Below are experts of layer 9 (counted from 0) of a mixture-of-experts language model. Rows are named router (the router's row for the expert) and show model dimensions 192-255. Each number is 128 + 24 x the weight over its row's rms, rounded and kept within 0 to 255.
After each expert's rows: a language model's description of what the expert responds to. This comes from a sample of Wikipedia text that the model never trained on.

# expert 33
router [139  88 112 128 145 134 107  95 139  97 176 137 142 145 105 111 169 156 115 175 115 109 135 159 126 117 146  83 112 130 149 115 141 117  94 144 149 105 178  91 157 127 131 131 174 115 150 113 120 101  97 111 121 155 134 109 120  97 125 148 180 138 117 163]
What it handles: Hyphens, slashes, line starts. Hyphens, slashes and en dashes inside compounds, ranges and table cells, plus dashes starting list lines such as taxonomy entries.

# expert 22
router [126 128 119 158 202 128 126 129 111 155 168  96 119 120  96 120 148 128 127 134 120 125 161  92 141 148  77  94 112 145 137  68 138  72 160  84 138 130 132 131 123  97 138 119  92  98 123 128 145 147 150 140 114 105 120 134 149 128 135  94 179 149 126 155]
What it handles: Single letters, article a. Single-letter or short word pieces inside names, such as a, i, o, an, I, and the article a after an opening quote.

# expert 18
router [145 126 126 130 118 126 128  82 123 178 155 109 140 129 114 143 148 131 149 138 146 130 118 130 125 124 151  98 129 126 151  82 135 146 116 111 167 105 161 128 147 169 146 139 109 122 137 134 147 130 108 107  98 160 126 117  88 104 120 134 169  98 119 156]
What it handles: Hyphens and list dashes. Hyphens starting list lines, en dashes in season ranges like 2015–16, compound hyphens, and capitalized first words like The or given names.

# expert 60
router [103 165 125 119 165 149 121 118 123 117  90 153 117 118 128 100 171 132  96 117 131 108 118 122 122  79 125  90 113 108 136 113 143 144 137 131 130 123 128 148 124 141 219 130 144 149 126 136 135 103 149 116 134 139 140 110  88  79 163  98 111 130 100 118]
What it handles: Table row starts. First tokens in sports and results table cells or rows: W/L results, No. rankings, month names, league abbreviations, and row-opening pipes.

# expert 10
router [102 128 125 124 101 125 116 108 145 114 130 141 114  92 150 162 145 131 103 113 125  95 160 133 162 114 132 146  74 149 106 119 174 100 130 141 165 124 151 110 113 105 127 110 128 176 172 128 131 130 130 156 109 154 138 118  76 130 114  81 141 146 106 111]
What it handles: The word one. The word one, mostly in "one of the …" phrases, plus word-final suffix pieces such as -ment, -ization, -ide, -able.

# expert 20
router [ 83 135 169 129 134 100 149 101 130 147 121 150 136 116 123 117 149 112  77 130 118  92  96 136 121 130  94 126 134 134 139  90 159  96  94 158 120 130 151 106 150 156 165 159 136 139 132 163 146 129 139 102  99 135 109 110 147 113  94 168 154 138 124 180]
What it handles: Articles and determiners. Determiners and possessives after prepositions or copulas, before a noun or ordinal, such as the, a, his, their, another.

# expert 9
router [110 111 109 140 164 135 113 121 130 113 128 120 126 118 107 131 121 135 143 126 114 124 109 148 149 100  83 132 157 162 159 118 145 116 106 149 131 184 150 123 130 151 160  88 169 125 138 126 161 135 119 128 121 168 126 135 124 144 111 101 179 111 130 151]
What it handles: Title words in quotes. Words inside song, album and work titles, usually just after an opening quote or The/of, such as You're, Love, Big, My.

# expert 49
router [ 99 151 118 163 165  71 103 138 132 124 148 101 113 121 131 114 122  93 134 127 153 128 128 128 123 106 140  41 122 152 103 121 146 112 178 126 109 146 105 174 127 143 126  92 103 118 140  69 169 140 115 104 122 135 121 135  87  94 122 160 141 151 149 151]
What it handles: Surname pieces. Word pieces of personal surnames and proper names, often after a first name or initial, such as Holt-z-claw, Law-son, McC, Murray.

# expert 61
router [107 104 110 142 141 129 107 115 100 146 138 139 125  93 107 141 134 133  79 175 140  83 129  99 125 127 166 128 113 108 126 131 126 121 150 128 102 137 140 137 131 129 217 113  96 150 140 127 105 148 139 109  97 146 139 115 100 104 156 108 142 107 112 147]
What it handles: Sentence punctuation. Periods and commas ending sentences or clauses, especially after introductory phrases like "By contrast," and "Since then," plus closing quote-periods.

# expert 1
router [117 147 145 123 125 146  78 101  75 106 127 132 110 133 120 147 139 157  98 124 119 136 116 123 144 153 119 114 184 139 116 157 127 105 110 160 110 125 127 104 132  88 144  95 123  94 106 118 146 130 117 108 118  85 130 136 140 135 118 148 164 124 143 126]
What it handles: Infobox field values. Tokens right after a dash-led infobox or taxobox field label, such as place, people, Animalia, and year ranges like 1962–1964.

# expert 27
router [123 107  97 189 173 137  85  95 141 116 131 112 144 125 131 111 140 137 117  85 136 112 120  94 137  98 136 138  66  82 130 133 117 108 116 127 157 118 117 144 127 179 163 134 130 116 139 119  92  93  94 116 107 129 143 110 131 130 133 115 147 138 131 162]
What it handles: Part and compass words. The word part after as or in, compass and country words like South, North, United, and single capital letter starts.

# expert 13
router [ 92 143 157 122 201 109  96 135 119 133 162  90 115 118 118 119 100  79 113 126 145 146 133  97 114  92 137 120 108 116 148  74 164  55 133 149 123  82 126 148 131 140 127 115 114  95 158 127 128 142  70 111  92 118 150 131 130 114 157 131 140 168 107 147]
What it handles: Personal names, other. Given names and surnames of people (John, David, Carroll, MacLeod), plus other in lists ending "and other", and he/him/his.

# expert 41
router [108 132 146 149 134 133 121 102 151 123 128 113 145 138 122 146 129 122 122 102 112  79 130 132 138  87 124 140  97 143  69 132 136 151 126 130 103 118 113 136 121 132 140 138 110 142 146 129 113 108 139 134 112 141 138 144 175 150 125 113 153 146 158 146]
What it handles: "by" and table digits. The word "by" after directed, written, produced, plus single digits in sports tables and statistics, such as 0, 1, 19.

# expert 32
router [108 141 128 104 129 105 107 138 122 109 107 116  76 142  99 116 122 162 105 140 136  99 109 118 130  99 131 109 146  97 132 122 152 102 149 109 123 124 130 173 179 126 183 117 144 110 141 175 147 108 140 154 164 119 101 112 133 116 125 119 161 150 134 137]
What it handles: Prepositions and particles. Prepositions and verb particles marking time or place, mostly in sports and event text, such as at, during, before, off, upon, until.

# expert 23
router [109 134  90 124  89 113 104 137 127 105 133 108 148 126 138 178 126 117 175  87 128 149 137 116 177 126 164 128 140 114 140 118 162 102 103 126 119 106 162 147 158 133 127 106 114 106 131  84 161 149 105 115  97 124 141  90 173 127  95 118 143 125 124 124]
What it handles: Table separators and colons. Column separators " |" in wiki tables, plus colons and semicolons in stat rows, infobox fields and durations like 2:34.

# expert 29
router [119 106 118 123 157 144 103 113 147 112 152 122 131 117 116  98 130 162 127 118 118 101 134 121 114  82 168  60 148 170 121 135 151 116 138 142 147 126 126 117 126  65 129  88 139 104 151 122 104 134  96 138 149 133 108 114 144 153 135 124 159 151 140 150]
What it handles: Code, math and identifiers. Fragments inside math markup, gene database rows and identifiers, such as RefSeq, \omega, exponents, letters after backslashes and odd name pieces.

# expert 5
router [ 97 121 120 147 152 125 120  92 132 152 138 136 124 136 103 117 150 113 133 127 167  95  68  98 134  92 123 104 154 164 140 107 139 133  89 155 177  97 115 131 111 161 164  81 114 146 126 138  90 138  99 106 152 124 161 139  90  81 146 123 127 147  90 118]
What it handles: Word-initial capital pieces. First pieces of split words, often capitalized names after "the", "a" or quotes, such as U(FC), Found(ing), Ad(miralty), Mark.

# expert 16
router [106 143 136 114 147 118 128 132 155 136 155 122 117 121 110  88 164  82 118 118 173 129 152 118 103 145 137 145 117  71 153 118 143 116 132 149 122 126 194 115 127 140 184 103 149 147 150 110 151 131 192  86 119 129 148 119 151 137 121 144 118 110 108 114]
What it handles: Institution nouns and the. The word the after prepositions, and institution nouns following it or a name, such as University, Party, Department, School, League.

# expert 42
router [ 85 147 123 174 135 108 110  98 107 157 142 104 113 103 105 125 154 127  85 172 136 133 110 115 127 127 127  83 123 145 112 143 121  83 166 119 111 119 184  59 105 159 141 180 137 103 118 115 155 135 130 167 100 134 127 125 151 118 163 160 104 143 130 109]
What it handles: Commas and month names. Commas after names, places and clauses, and month names inside dates, such as born 18 July, 2 June, Rees, E.A.

# expert 17
router [144 141 124 115 141 111 140 100 120 151 162 150  69 104 126 125 132 101 129 109  98 129 112 118 121 117 116 122 127  73 173  98 163 117 115 132 149 140 135 140 125 115 159 138 149 169 150 112 145  97 156 125 143 135 126  72 105  99 132  84 160 124  88 145]
What it handles: Countries and Latin endings. Country and place names like Australia, London, United States, Japan, plus endings of Latin species names such as -us, -ia.

# expert 46
router [135 120  89 111 164 103  94  69 133 138 122 153 110 148  95 150 163 149 127 135 120 126  94 147 147  93 101  70  74 105 114 141 135 153 132 120 131 158 120 151 125 117 163 158 146 145 150 148 134  77 115 144 127 129 121 133 121  97 152  83 107 185 124 122]
What it handles: Word-initial fragments. Opening pieces of longer words split by the tokenizer, such as tr, sub, pr, ins, m, b, usually after the or a.

# expert 28
router [106 136  95 110 113 107 108 109 141 122 119  79 129 127 138 103 137 111 133 118 141 135 130 136 146  98 138 119 151 116 158  95  91 123 105 141 196 166 174  99 151 119 112 115 156 164 146 174 111 137  91  86 118 158 150 135  99 108  98 185 144 133 123 120]
What it handles: Plural and final s. Word-final plural or possessive endings, such as s, es, ers, ies, ions, after nouns, decades and apostrophes, plus the article a.

# expert 38
router [107 145  64  99 158 123  98  80 152 180 140 143  97 129 120 103 146 117 106 130 107 118 105 116 159 122 172 128 168 151 119  92 130 127 138 134 125 127 119  92 115 108 131 141 144 175 140  99 149 107 137 112 154 140 135 121 110 169 161  77 123 140 106 155]
What it handles: Also and pronouns. Adverbs like also, later, then and subject pronouns he, she after a name or comma, plus the be- in bees.

# expert 21
router [ 94 156 114 130 158 105 111  86  96 154 148  79 125 127 140 115 144 146 149 128 116 144 136 120 130  70 127 113  85 125 192 140 123 127 130 148 117 117 120  98 129 150 111  98 159 164 122 133 141 161 114  81 121  98 109 114 126 116 123 128 146  86 113 123]
What it handles: Non-English name pieces. Word pieces in French, Spanish, German, Slavic or other non-English names and titles, such as de, la, -te, -os, José.

# expert 48
router [126 114  95 137 170 111 112 102 130 167 115 105 104 149  94 117 168 115 114 120 142  96 151 126 140  87 118 131 115 124 126 154 105  70 102 151 152  96 144  87 132 158 138  81 186 127 143 115  82 131 149  73 140 141 137 112 116 133 114 133 161 131  79 153]
What it handles: Closing brackets and quotes. Closing parentheses, quotation marks, apostrophes and brackets ending parenthetical dates or notes, such as (2010), (Moscow), 'prototype ship'.

# expert 11
router [103 134 107 137 149 126 115  87 122  91 125 104 142 140 124 132 144 120 116 162 127 118 133 106 109 135 129  94 112 142 143 130 125 146 105 134 143 122 105 101 143 125 139 109  96 128 137 135 115 130 171 135 157 170 107 174 166 143 138  88 135 119 139 123]
What it handles: Line-start tokens. First token of a new line in tables, lists and headings, such as In, On, During, According, track numbers, row labels.

# expert 35
router [ 49 153 120 116 101 128 112 128 108 170 142  96  99 109 118 139 151 113 102 122 114  98 132 126 141 130 104 140 158  90 137 135 133  73 167 126 121 153 161 116 107 131 177 133  76 114 106 146 110 120 169 128  99 125 129 104  92 172 138 144 138  88 144 118]
What it handles: Location prepositions and commas. Prepositions of place and time and clause commas, especially "in" after station, township, located, such as "Railway station in", "since", "until".

# expert 25
router [113 144 136 121 166 147  90  89  70 164 146 118  85 114 113 143 131 126 108 104 119 106 114 136 152  99 125 116 150  98 144 118 160 164 131 163 141 107 128 161 117 104 126 109 140 143 158 124  93 117 132 126 118 138 144  90 141  93 116  93 159 126  76 148]
What it handles: Mid-word fragments. Consonant clusters and pieces inside longer common or technical words, often before -ing, -ed, -ation, such as was-t-ewater, dis-pir-ited.

# expert 63
router [106 149  55 150 129 125  94 117 106 140 155 129 121 138 135 136 162 110 129  84 102 150  61 120 119 128 119  84 165 131 111 136 106 126 119 141  93 135 113 109 139 143 197 141 191 112 109  95 144 131  85 117  96 108 126 125 115 163 114  94 154 120 112 152]
What it handles: Media and work nouns. Nouns naming creative works and their parts, such as film, album, song, book, track, Award, often in biographies and discographies.

# expert 19
router [117 149 103  91  74 108 124  92 111 101 126  93 103 138 116 127 102 133  97 136 101 116 148 128 142  83 183  93 117 121 109 135 149  89 133 146 194 133 127  74 113 132 145 131 111 125 136 139 116  90 138 150 109 121 160 105 109 114 110  95 144 123 131 146]
What it handles: Digits and parentheses. Single digits inside numbers, often after a decimal point, and opening parentheses in stats, measurements, tables and dates, such as 101.9, (aged.

# expert 55
router [174 127 116 126 141 122 131 115 127 155 107 129  78  95 123 123 108  97 143 127 143 101 123 137 111 119 109 113 110 128 111 128 167 141 129 134 137  98 143 124 151 123 166 117 123 151 152 161 127 136 144 117 109 115 131 123 114 112 109 137 117 160 104 142]
What it handles: Table row pipes. Pipe symbols starting table rows in election and results tables, plus of, the, or and adjective suffixes like -ic, -ical.

# expert 40
router [135 158 116  59 129 126 122 133 133 147 135 118 118 100 113 139 137 138 124 111 137  92 133 152  81 121 126 144 117 105  99 100 121 112 180 139 148 128 144 130 119 141 134 134  96 110 124 144 101 152 171 129 147 117 129 125  85 138 100 112 117 155 143 131]
What it handles: Non-Latin bytes, parentheticals. Byte pieces of Thai, Chinese or Japanese script, digits and abbreviations inside parentheses, and day in present-day.

# expert 37
router [154 129 132 181 154 119 116  96 159 130 146 106 125 132 123 135 137  99  98 126 163 105 137 135 146  62 160 101 129 102 161 129 133 144 116 132 137 133 136  84 119 143 133 108 117 140 140 136 126 131 113 134 124 126 173 136 182 113 150 138 169 148  92 147]
What it handles: Coordinating conjunctions. The word and linking names or noun phrases, plus or, but, &, and sentence-initial pronouns such as He, It, She.

# expert 59
router [127 140 120 124 210 133 109 128 104 126 162 126 121 118 110 104 136 158 127 141 113  94  77 112 149  99 119 125  74 125 105 132 159 142 149 108 135 112 157 101  98 128 125 121 140  92 131 117 106 139 123 134  94 178 137 120 105 115 164 113 118 142 107 132]
What it handles: Capitalized name beginnings. Opening capital letters or pieces of names, titles and genus entries in list items, such as B(aloch), A. maculicaudus, Plat(ydoris).

# expert 34
router [115 122 134 133 147 130 105 132 123 119 141 141  83  83 133 125 150 133 145 141 164 150 116 130 111 124 120 112 143 138 116 121 150 136 157 141 131 142 138 144 106 114 130 131 145 123 131 106 127 115 157 111 127 106 173 136 146  97 105 181 209  99 132 122]
What it handles: Prepositions after nouns and verbs. Prepositions right after a noun or verb, such as of, to, with, for, from, especially affiliated with and one of.

# expert 8
router [147 175 116 109 107 131 109 111 116 117 137 132 131 122 136 142 149 166 112 121  80 145 119 129 161  85 134 151 140 149 109 130 149 126 106 128 108 142 127 136 139 116 156 149 161 157 145 114 167 126 135 147  88 125 128  96 128 126 101  98 146 160 138 194]
What it handles: Sports results vocabulary. Words about competition outcomes in sports articles and tables, such as won, round, Cup, second place, winner, defeated, plus table pipes.

# expert 4
router [ 68 153  84  64 186  97 101 150 126 108 130 126  82 124 124 107 158  88 136  82 128 129 118 133 139 111 121 135 120 185 128 114 127  83 116 179 136 149 113 121 121 120 153 120 124 138 118 149 116 146 114 109 138 153  87  98 103 120 124 130  97 139 105 135]
What it handles: Nationality and category adjectives. Adjectives after a or the that name nationality, party or type, such as American, Spanish, Republican, rural, and suffixes like -ic, -ian.

# expert 36
router [114 117 119 158 187  88 125 116 113 111 145 128 120 117 105 141 135 149 119 110 169 114  84 127 119  75 128  81 106  96  83 113  99  93 149 171 141 163 133 100 160 134 123 170 136 107 127 124 125  92 100 163 121 110 145 140 138 134 139 188 124  92 167 163]
What it handles: Sentence-start function words. Pronouns, articles and prepositions opening sentences or clauses, such as In, The, he, its, this, plus measurement words like wide, high, and coordinates.

# expert 62
router [ 83 117 129 150 147  87  77  97 158 155 163 122 155 113 110 134 152 121 104 112 105 124 117 119  72 100 137 109  98 120 103 109 107 133 117 142 107 112  98 114 115 140 120 119  98 128 142 146 133 112 124 122 139 162 143 127 157 153 133 115 130 152 114 133]
What it handles: Table spaces and brackets. Empty table cells, opening parentheses, dashes and Thai or other non-Latin byte pieces in tables and lists, such as the gap after Party.